Below are experts of layer 5 (counted from 0) of a mixture-of-experts language model. Rows are named router (the router's row for the expert) and show model dimensions 0-255. Each number is 500 + 40 x the weight over its row's rms, rounded and kept within 0 to 999. Numbers have three digits each.
After each expert's rows: "mostly gets" lists some tokens that are sent to it at least half of the time. This comes from a sample of Wikipedia text that the model never trained on.

# expert 29
router:536500536439539479499512514501443489546429497494493455504500511475603499514559482498430536491541586542562494507394513491566549478504519454488481521423487448448509487457545557517491454537551477543540470537526562515475512458535499544528505512454499471484521488491535519498512517497513525541490470459564448506485512497402596479524417501610503505476494527544517542469452543483545481538500494501565480568511517513498449521467497523524584502555534496525515522572489588556474497500500495499542464539534493596418487542469481471466522472583454526504604497496484451491533506539467495504471507386502486518461539516501492517488508392469479434499449502520523443534463541437473439471540531569504537556532458533529480599453470508535498468554536535466454560453499450526497550484432551
mostly gets: " MPC", "hylum", " UTC", " Genus", "′", " Binomi"

# expert 27
router:591537521503564542473527548484500500559466556519515472532483498506472500511457504523568502508552506513484519451532522461507509529460453451524489499432531514499531512477538469457500491501488576588526498460475522487527449591567467528476407509606474555521524490493414457499454502529498460497491396506548525490538439498432513498504454458523539516509557526421605475497535550526468525516460482486467526514526502450507468483494545453572432479466454467459499479468541420461492504498472571562479521519494487555507501469549502462435513508448506537488466505468471491537528576516533579443455499547531615514479454483447445495447474467577502562547540478466454437486422538518488495511433484498487546531557498511533476455532489519520455510524513518460430428481576522406501430432516536
mostly gets: "\",", " named", " against", " while", " 2017,", " before"

# expert 20
router:448478527452466460543499462523505495431517490521525577560567508478466510580497491472461422461536508494507493434516512541472460499481447496501538443489513534559474467523486528472526501509549476470403508483536573480515489431411555502488442529484509562481477487483494500426501508504514494568532484407499503504440498493479509498492493474588490440572576423521457546528539479423460493497426477444473457501438466490554522535513559524493467483553564408427393483481506531514464504506561538501492495479449482482494520443503519447495521547473527490486446466460458505495448550515489527492462487511528542457511499556518507463558558422510488481466560430478583514487413454458434525422497469501528479504377412559567483546503527468539546538505518512504513453517450539500489501442500464
mostly gets: " =", " ===", "====", "!", " ==", "=="

# expert 0
router:542490469569438500485520513541520560531522471478535505529419509488502509544586537475512498493515487428472568536537495497496465478449520498522528492493466493463513445453431519504434519575521436497415516498500484500501497499514561534472532490499487465546435545496556507423521435528488449542435567512503535538478450505499511515474511516464485491554502529489450493572491509475549476453526538479511443493438482494530437480528508475492380548488478560511520495490425592495463510501514456548526460457512467515488526415541446566488488474517585463424442455553466506525591435560508443510395519549451452539519540469547492478544513484460494491516506521492559507465603453556466527400566523484505528460495491495507479441469492539493475534568494467607518492519566525569497579534476524
mostly gets: "{", "\\", " you", "mathbf", " cases", " patients"

# expert 5
router:527551459500387468534537537541471483466513406513457479539509509557571496502501514549541509504521463465512451465571471448494466505526556422470491475497533488505471535503450421486496482448529512490491509546470500483512517523502452469501491550575517518416513508494532526502529517513498556497439504474533566503453465492498515505602506505513480459507522524526518505558511507546498536457579455482494504429499545503473479427527416433502514543507499457499448479513499478499455512503521515478523495484459507478529496519508436449530461519547544588497427424480456558496487596552480456524458571530500487563510458520517559467475519501529491517497531492511423539544398507559569461545495467507582553505496376477556450590471515628491564532481491536496572456491532546441466417513517537
mostly gets: " and", ");", " or", " etc", " &", " backing"

# expert 14
router:443434514491508457565512518557482458561472514551488515508547481470485482436518495530482536490511478501464434497521493474526472499546607474437500511482499410531546614562465420456494513450553522488468482462529439415441491535543566553507568556519578448477563473467475480531479522509528544459419479538520466486500499462529484476473483610502452454518495542497470484489538487470502476510526468516500511509542506494494460539509511547438532536534598521410502490461483448493440523499515509496457413523460539484551509490525474471504456473497475504496512507477526511503417405503515408523482515489550391500452435454487517502497506551479565547505439512502494474456348533563491492528528498393479523617489505460517494526489507526481498549505449527525488488522466503497459510517518496
mostly gets: "finals", " FW", " MF", "---|---|---|---|", " 0;", " DF"

# expert 30
router:503466511446472489435521489526539473562523506438535517509565553497468497458596526503531503507483439537506514436587536499479508493542499483531527587409492501573493434532516498468526484526514496477539551488566459460507518457468561499551531419504468515572488451487495460553464573492491535510491480542418529494522520503534512515484547501529553452494614464487499506505534496537499494520480523531469545478492475517514476560485447554482500572497495537502492488566515489504471468499514511500479560514563562482589488488414471495576422526461514512445539512495495518496485536430422558556553550509531471534489457581477532476522450573596532523526494580471470499451554501563510542559463453567413482537483492527487477460535404441566451453505467595482510490478445529489524456449530501
mostly gets: "ova", "eau", "eva", "rell", "elli", "sson"

# expert 28
router:450497504567496508470474554545481528572497541442488433484503499516597470407490555431479568464517504511516567495497442469494447488467503448471472551484464521472540452542538490504451448472523495521434529503529442523467487485479474426488452517434458497520389470525553447608463518499519458453525472542515510450473521509514519496543552517563521451539564539416504466451521534508451486492542498508502487448479522511448489516506547528513546511494520457554547515543507526534609574500535544517516434477548605526431525507426464547579551517459480482509563486512505504480507553495441524467499538487483490528494466524484473506465468420497557487521506514545512474509623520528558532497588570542474444464538548503427464476410485481514475473476456448524448487490479489514484493534533559
mostly gets: "ensis", "ș", "ić", "nia", "ø", "ini"

# expert 9
router:488529508526448504476470492483534394462499508455462514461524511495624485455419503550523463523463580511534467549424462507496526560514500509508546501524514560524492549552559462519537479493592550497561487534488516518470557516524522463467536491492491477523493511526535522559540504476557535465485506482477487527480517500480560479492513435574444512465509444495470502443431470558525500509471539499549484526581465479468567501471554515571579433488573536543544532563525566542508486499490471523558431520528510523442470548518508458561512462458455499525475555408481533526558563389446542475519471474499504530547556545489498512531483483488454603496574524506369467514454490459475541512507565493461500523531491535542468469543467476473520557448517567523526552546457491455489508505508574
mostly gets: "born", "aged", " Born", " /", " Died", " born"

# expert 25
router:450568567524543472501483473448519490559483513484514590520551534508543538491563508474545524522532562510520498471495465525482486532494496549497520451471510510565482519518432537462510436537538476471547477579486548427491508483504463499411554509528500470535507510437569499469473538505472526462525537510424508559495488497489553500524463551476450453456515498588415516515533540478505521623439558503579507535504444526502536516500494501524434573485520489487504535479461539522547499502490491462557443538509465507433471497483493518486508466584540478448542574446431508523475504513490505497573469484463437547523519532476523450526463508473481425447460600510517469434473499506474466469539509517505504484446481486551568583517532527512479462525533588483512669536475513454530460454407476
mostly gets: "|---|", "present", "|---|---|---|", "|---|---|", " (0)", " •"

# expert 21
router:494488503476531485457470506511521541508556516502497479473470495542443470524491432452505518434462494455541501436540482470445503462521535516484525502579532515496553543530484546516551454507473437481479470498462520527548457473552428461526476525474464538492451552563518529491576492489552524506493504508579565470521508509519491512505484452519529506573518455503510551506487487472489517429577510479591481525471508522496539466505449502493512452494506486444528415501486519472457568497501495488554478472514510594500446569591538473454511555487485465480509489547542513497562468547499464472363500555559406449462492419497529537466486473530468520427547475461542482607610563467517454505503459563496550353473531493577533451453528536501507508502498464551492534504490566521489536434567472
mostly gets: " de", " re", " la", " dis", "\\", " un"

# expert 18
router:513474548600643539482474485460379457491390474443521459487494441527457541470393467493442497526455517540476445557451506489496510450525537546497481504521526555480474459477483490477513474494482576544465412495446523565526505498487503462471565537515457507580576535452454484553474481475499527497494539464553512496528453500515477474477503478420505527561432533551520481501435564491487506481467509507539464468519463518525497438470499471554498450543378469467443555446473501494483510501480491455485548546433416553439467441486483462519468522511535528554437490498524507470453562466558440517441471548489515540516476481445488524469493563493463453569484501497462504465507536523478514508473479547492517496459395488519488466562543479516501477495574496478483498467485479577531546494492543
mostly gets: " during", " among", " During", " several", " five", " million"

# expert 26
router:506562533507519514509521492477510587481550491538510512522468553526375479483551510482495474490485478516503518556394543551453468433420485529507463564467436472486479473529443551525510488524552457475528496538488523502456552487462483589517533540594473519464494481488482527570367509532458511466533457433405471483542486500490488525473490502501478449560499485513526473466526527519450476483508527513499442521415462586536542481519501513490543572546490471468455534496456541537525483501570443556465574523423469469535538446493518491513558526507491500426465522518538536509536434524559441457504498481516520504545553484527494434525467539504482424404476508554526494506514521493511490512486491558615513524405498471534550530526540521552514486489468536515543526468549505523552403513453436
mostly gets: " consist", ".7%", " %", " Turnout", " Pts", " hold"

# expert 6
router:494488510543474451532453512530585529538473562515464526509569476537445516492492507584507475522498545581542489515494515555484551507445530478530444449518544413456542529469543479524473506526459556511554522557451485473488509526531492548476500510586502510493457526589574517521511472419481450503547467535482536476535583498468494485438465542507443507479461488499531585504445415484463516554460484483485482504507491521525470545503536508529509523502515463552490481409503500547437469502449558535441563489470404420437527512509514474479472489500521568503428531502569530506447586457511518558557501420538484488502523524421522513500514551579452444493526522526577446431458475489474443478559458547477449533505456513511543506485551525480487536539601415477496537582482469470540470512478492
mostly gets: " that", " which", " also", " where", " then", " when"

# expert 8
router:521527431444468499485511454513525417483546503516437584434510505445570520463505477499483447540471539488456488438474487519531525493493493415528562430470515459564487535545520524468497514539467500491499509477433532540424516513481499561501552501496509509507568511493484545460504477515475509490477491483437410530510499498521514473464525533496503510422433471573463544520420530487442470491510498456518522585545529482405522489480510491460558518520480483474494536552532598485507479498523492476600436538529511467566517501504524469556473495590400476470545486489501448536487535511516568479522482461456492457522504500509561467522559458398475492392477500478516571417494524444504469550496516509552423591501575452503461579504474455491470471508445512450544543540533534497492544585489448
mostly gets: " JPL", " Coordinates", " politician", " Born", " Genus", " footballer"

# expert 23
router:438486482579465508514447466462408484464471468516512519488485498427495425486429488477468508505477418570539511618437515429527471513457498447504452541466525510459508481505500438519475503442455524506541526464520414451502438477538521498500527558446435480555484447474456522511546495555504549537589505475496497488445574501495518583496515446523507507476508501526530467566521502465562416449546484566410512536534528530588513576510474488457497420506473492481555476444490508565486475500537501427477504465496440475536485557423525452568466456518500491507486453465478500482398451496474488538474520504501509482518568460463502569484473546521542500554477523488458447474563497445530467492472476489521488442531491461499549484554483489480482520457434361458474497534464475503517543519455501
mostly gets: " England", " Scotland", " Gracie", " Germany", " Africa", " Russia"

# expert 13
router:552499488553471519578469495559454473524560451496542515508457418534535455495501539553526535508535514537541401405491472510479561478563501469523475537520530514506489444493544530531457493470471496446503489490515487475536477502503534480510502484538505404505453520415456567520500446539552490557455456543519515506574437481493517451553484478451459488455493511451539548457557485566520553446496559473505462476473515440516476547583478469486489512473609526455486537560525487472550491501509482512482522482403485554474519469530487512483459509526515512443584463497541496558449482493416555531521472534525374489477481512488502495527549537516495470534447507515501498507343514557501510482559477466486539608552527529552506489556512524472543467530505566467469466435480566486466523486463429
mostly gets: " Nominated", " €", " 06", " (#", " GBR", " –"

# expert 10
router:520538449457527494523546433413480493456494451511526513508589503475445472469498460556590473503513478484415463512502518431527566504611489593503518533579474540600502595516491473492505556494468493497557505488488497455513517543522495501555475451487586508548581478450463489465486473471566518476497553560444495512459494499528475480548456432437489584485516479523537451555505477483462496473416459505448512544473525546564536525475524439455521463453511540541485508529542458468549437500502486462524551527454573477569497468489536527474535483516488441528564527495497509493522449521528436522583457493502518527531533491448473476452466637478479556469493472475515518478474502462488549550410500561529548478517540528491513431560525538442543500526464506511483482528534497524545455445488518
mostly gets: "American", " British", " French", " African", " Canadian", " military"

# expert 2
router:461522500441439469452485465531479553493435533538540474451533492518467561454538552497506480521513500536505444518493511534555525460506424471473523577517502544471474531484452491492493487542416550486505555464599493434465448546479516479564472500488550501454586494511403465463471552499556528478538524457528516460456479501559546546528541443546546467433476452436492467449529545545509488530521520492459461486496533407368489525487454495497455498528445493542433471549540506487523534500484518382471485526506549467529511435522474508513439462524462451495551478475583509478481474437563500501517557522525568504444482435482454475486528473590526483524453520481515517474569386524475548481517453400491474468467560457544501493496480430541476488535486530463532454479543476514502481543483483
mostly gets: " School", " Street", " Championship", " Records", " Creek", " House"

# expert 3
router:471456527378461465552527486444504560426459529526503476487489460510494450614441444534464446503460496483483485465518485546479527489500514482464520525471475459445446530489458542512522505449508436514420494571604486534495457525528524528544503498421508455489482537552480493452521455535517495528486501545569482548405501493468467524522451509532513487524408507501507577450559478508585537529449409529535413536549477462517512512536463484488503423484503523521459443586499472469459447499458459439528505491563543493482456457502503535525552546556479444459526436505447493481492465554544483472476529512436489528488487470590468535470547491541475497542476468537474507520447500438485510403487471462449481473512505498542541544416480466457519514521563509490470437545516456395532533519479496
mostly gets: "He", " song", " town", " city", "She", " ship"

# expert 31
router:624488486483437518536507455546458528550529499536491505533496482440462551481484500458474527482458522518544443565457485524562505535537567475486528492552441573536541408477469482513535466419482509459504435433470436510504501504469551538465522558502538498461484501450439480512551487574536493411496489561472519520465502457507476507497401545491474514532505468487467517536513511466605485472475479508541517488501461438495525469505480520539485503486521519491579563474480438419463492502457427486519512509462607468503498548504540509513419433522463493515449506554529518463495438495492502543485520604535519546488536465511575533480530571496433479454507499492494605557383492470467419513410487515434482547503481465472511532498522507495526548458450458527495555572544544471481512522500506
mostly gets: " songs", " forces", " months", " troops", " artists", " members"

# expert 1
router:524495516429562497528478456458453498563427553487443536536509513515442485575508414458421486509502517524518492457528552554439564485485481494514455534451466502521504518505435532507507532551544499545514523509459524427451498434522475544498488378540465548460549460488505513459537518604479442506485508487463489536561502495460549504429496558506546538438511421468481502554503455508513473477490532464553455482489490544555530486548491470463412572493491425536442548468547575499465472501486506504552522516534476568506512546456523531436468490472509532465550507450493492432476423516498435475478473499529524471504488443539506511578497491479430439486504530519514484469400466529517492498491479482482482569484552561503550483530510495561542379542565596482467543530442490448525471454463494
mostly gets: " Lemmon", " Opposition", " Apps", " Score", " Goals", " Kitt"

# expert 11
router:525490468499436538518547512495560421470543468484526508500395460481519494397484561482581494519426525454483547580539439509528487593478460568467479486523502475538527501479584493540542576517497449491583487476485523477506584464476521460494558514497502438447532500543485481540506482479459516473486441478514491516518484500490504411440531500493495519486536523467509503456512472523473480500539503469559561529497471522543507482508530546526509435538495562490537500542510469513544413501487502645466510503455522520529516572490459510473480509351514479566485470476469503552489507479532547496507459417482518520458567515506474528541494541512480565499492546515457590612510470537573559525507472448487496582551539495488522429486499488475533554444472519527552468526537547520507541491577483
mostly gets: " him", " her", " brother", " married", " Spouse", " father"

# expert 17
router:523516537475566541507490547506610511452534531538499561494545514532490564548469447559548458525509538453454499450528523550456531449574546500494486425492508490501471515471498473472529527483516582480492498482428512508538531455488458543487467467491493433492504535528589509437471501468489434560503504455524490474579507503529404520505472476400463533508440519493497467453520509522463566533469519566497561405502560428438535435506493579555540536465497509552462522415475454473456519499482514438465464554482444387481517483489497541467533490542511454547519509542478447434525542478539522503527489567506602359509438511531508478464520454471482503541531487532536513506522491453507458495519522437498508529544457494394473505447473503520496518466570530520486465476513461474513542489499464
mostly gets: " are", " would", " more", " other", " they", " these"

# expert 22
router:435489507447497520490437481522481436489507555507455505527466520474546483615552487491475490453544419460522544467469489521441449530489512519490505435482495486486513501498504495488518562464494482470431561504540448566595472508537520418520424415502523566506448496532472536541572557523447514493448549494467473526564497509470442548446546545454568474455518518475464473484538453502536556514529499578484539518528512535492464494503486441432496522459477579481512467422462439498486542498494493500529566418538504540488459510500603520516512553444529547520488552551481479536504487433445489539546547493517486492528436531516465512553508521486612538504549471472441524502592522521518529553436515484450540459509526559494531476520576497461489458456437431493513544485413476571463473496534533
mostly gets: " Mc", "mathbf", " Dave", " Dor", " Charlie", " Col"

# expert 19
router:517462505512532480534545561536544544579465481502454429453495557459512484576526505443446529481477494533482532507536536528520472529494482452499534479563462541489435453523548496522472410435491430551518489478514481515489464547440533551498545446498533566540494523513487459505516508471514492483504494577484547486513562498496507487524483507528512428553494451538434548463528492547570468475489513423432512467470530502585531486455432473396591418453527509552520464613521530491532551501431527475518490449488529471566456528515514519474513510487505519550540528522456534457460493521516442513516487531474464454465518481473480503588462417482517528502547407550460528485493498602502586514504506498480467437496376419472530516493511576487491543432505437481485476512551526500460534463501450
mostly gets: "ur", "ic", "ish", "ol", "in", "ö"

# expert 24
router:540469538632514505500511542483425528493557481520509481528448480497510579509450533453540539516577511489487521495505514498546504492494475599488512446563517483478501487496553468498475490514530484456473468476484532549512505554544509475439496474513559527442442486467542508419551504451462504502538534462506495538447466499513420559506529535463419602535481476516489502528492461487513512499553443468418549463497461507495503443549509472567480526545494430429490484452480471462510538501546459573433513531465392439505511550571486479417545528506448543624421494493517561490502440566520523496486431543506518485557515571517553486492508387417433480463471473492546470564518460482449463444541544510507490448471522466486445509527481537485521520495524488531442494444488484512481511521538463
mostly gets: " due", " well", " continued", " stated", " considered", " according"

# expert 16
router:482527458491547476465454471506487511554542506530533487514590441489493490447528531437487582473391513526573485524506513459532516552480499559514469461523433440505481545495462513550520513529516456452480500546555583490382545507488483529486487492480359513464490525482476550473522447505473520506559415524481501501503531494493510458484493578486464482548543449471473506518524465384506463522495427464519517501489479525539495498501470478488404531460531456508512572478426460484556464501512491475482569523430517570477439484511480528472470475531515530478447496475508546438457463499499484506537459495431453536511560424456507534542521417488487528551480439534485502558398570561483497431416467437446527529521491511490502536510535546441514507511425487464501497493497535426437509474485443
mostly gets: "able", " out", "light", " able", "ful", "tive"

# expert 12
router:525504563460530481508573536475544505548482526415549432545529495520533494483489495477551507509505427499548446550542528511490508483501552488546526578484555458554483516486462568483503530479487454489554357513506495500513484526494545518535477506455471494507543500458516427534423546493551455455457466550542498458557480495576553524481461492420544494552524518529522500519515493482494479476524513513526436536489480544554470526499486531499562534540530528493594519493514490452507486498479459526460468492506582552536498473474412513508521513461546504470532504540551505542531422468450456489494488475455404497443510482505465583473444643464507580463500465501635518499463539479496428534494529561487477543489464506526421459502455491486542476524473586535509464466429473455487431447538506
mostly gets: "----", " 0–3", " 0–0", " 1–0", " 1–3", " 0–1"

# expert 15
router:558445452512553479537505459418535491439500471479425454483464487456509501513501504500456536503495466495537495511487542476470562574506530512534489461482483484498517498499499532490532484473471497498533506482473514488509486481496587511481527570502553448532594503479476548530599482512452509538461489587525525502531480490542529511484489585506492542526538529488504528540460411542561542535484517588563501503496515491486504495565502542476460498478567490466488540571543442548471430501452459566478546492516504536464499538464456477434454495454545535513542487551482487441442419531395542455518410506497454546540503432497521480452524577482512516495517547495493502528391576470445456505449525532499445564579501513510565527465453508521553547502426525513460486518344517413488474464512501
mostly gets: " Loss", " x", " 5:00", " 6–3", " CRO", "featuring"

# expert 4
router:470509446481536532595540529506536534457525474501493492507476469529366483476530451567510525469487509512471440457534490514595532539532535526547432535605487505454491438467559600488513478498498522488485498420512531427519526524519503490490483528453546489520456478495480466493477542561464525508491554548519514504531572489466494475576494511496373468487552507520488520492493506525494507463521492501502528480514509474477452545517470624503488492483456502479503487513536532506474551502463455442565516541491516555459469582502504544466505543532531471532454547472486517434554428498464582567483504522508503478514491542547567441482551497487522503481481489461468523533300541510527462549448513463540487562491481500377471553558505447481509503490594519503491489512505519515514538493485509
mostly gets: " the", " its", " their", "The", " our", " his"

# expert 7
router:492457435532457502503494471517446523423568386516520499464437471501460458548497500485423499512509439438494518493540527427509419488506445522492548485532533516471539497519456466535461535513428472523450511466496483552507468438433451513521489578431532523427481487449478536463512425515474525550501558483505484499406499503553449494555531488563548559496442564515533454575462497442499481496525506467466517456497503468462513527510515479423417486497499530496549485460499445486493477500505509503440475438567441451560561480556522482525498452549472503437431474522531414484538456594529503483464512502502494488470491491589543506457534482477520453530439486459496503508581453478482496484514498469566498404460588491481499546536484471521496499568451435511556465462529504578459541582512513
mostly gets: " rock", " CD", " digital", " acid", "EF", " gate"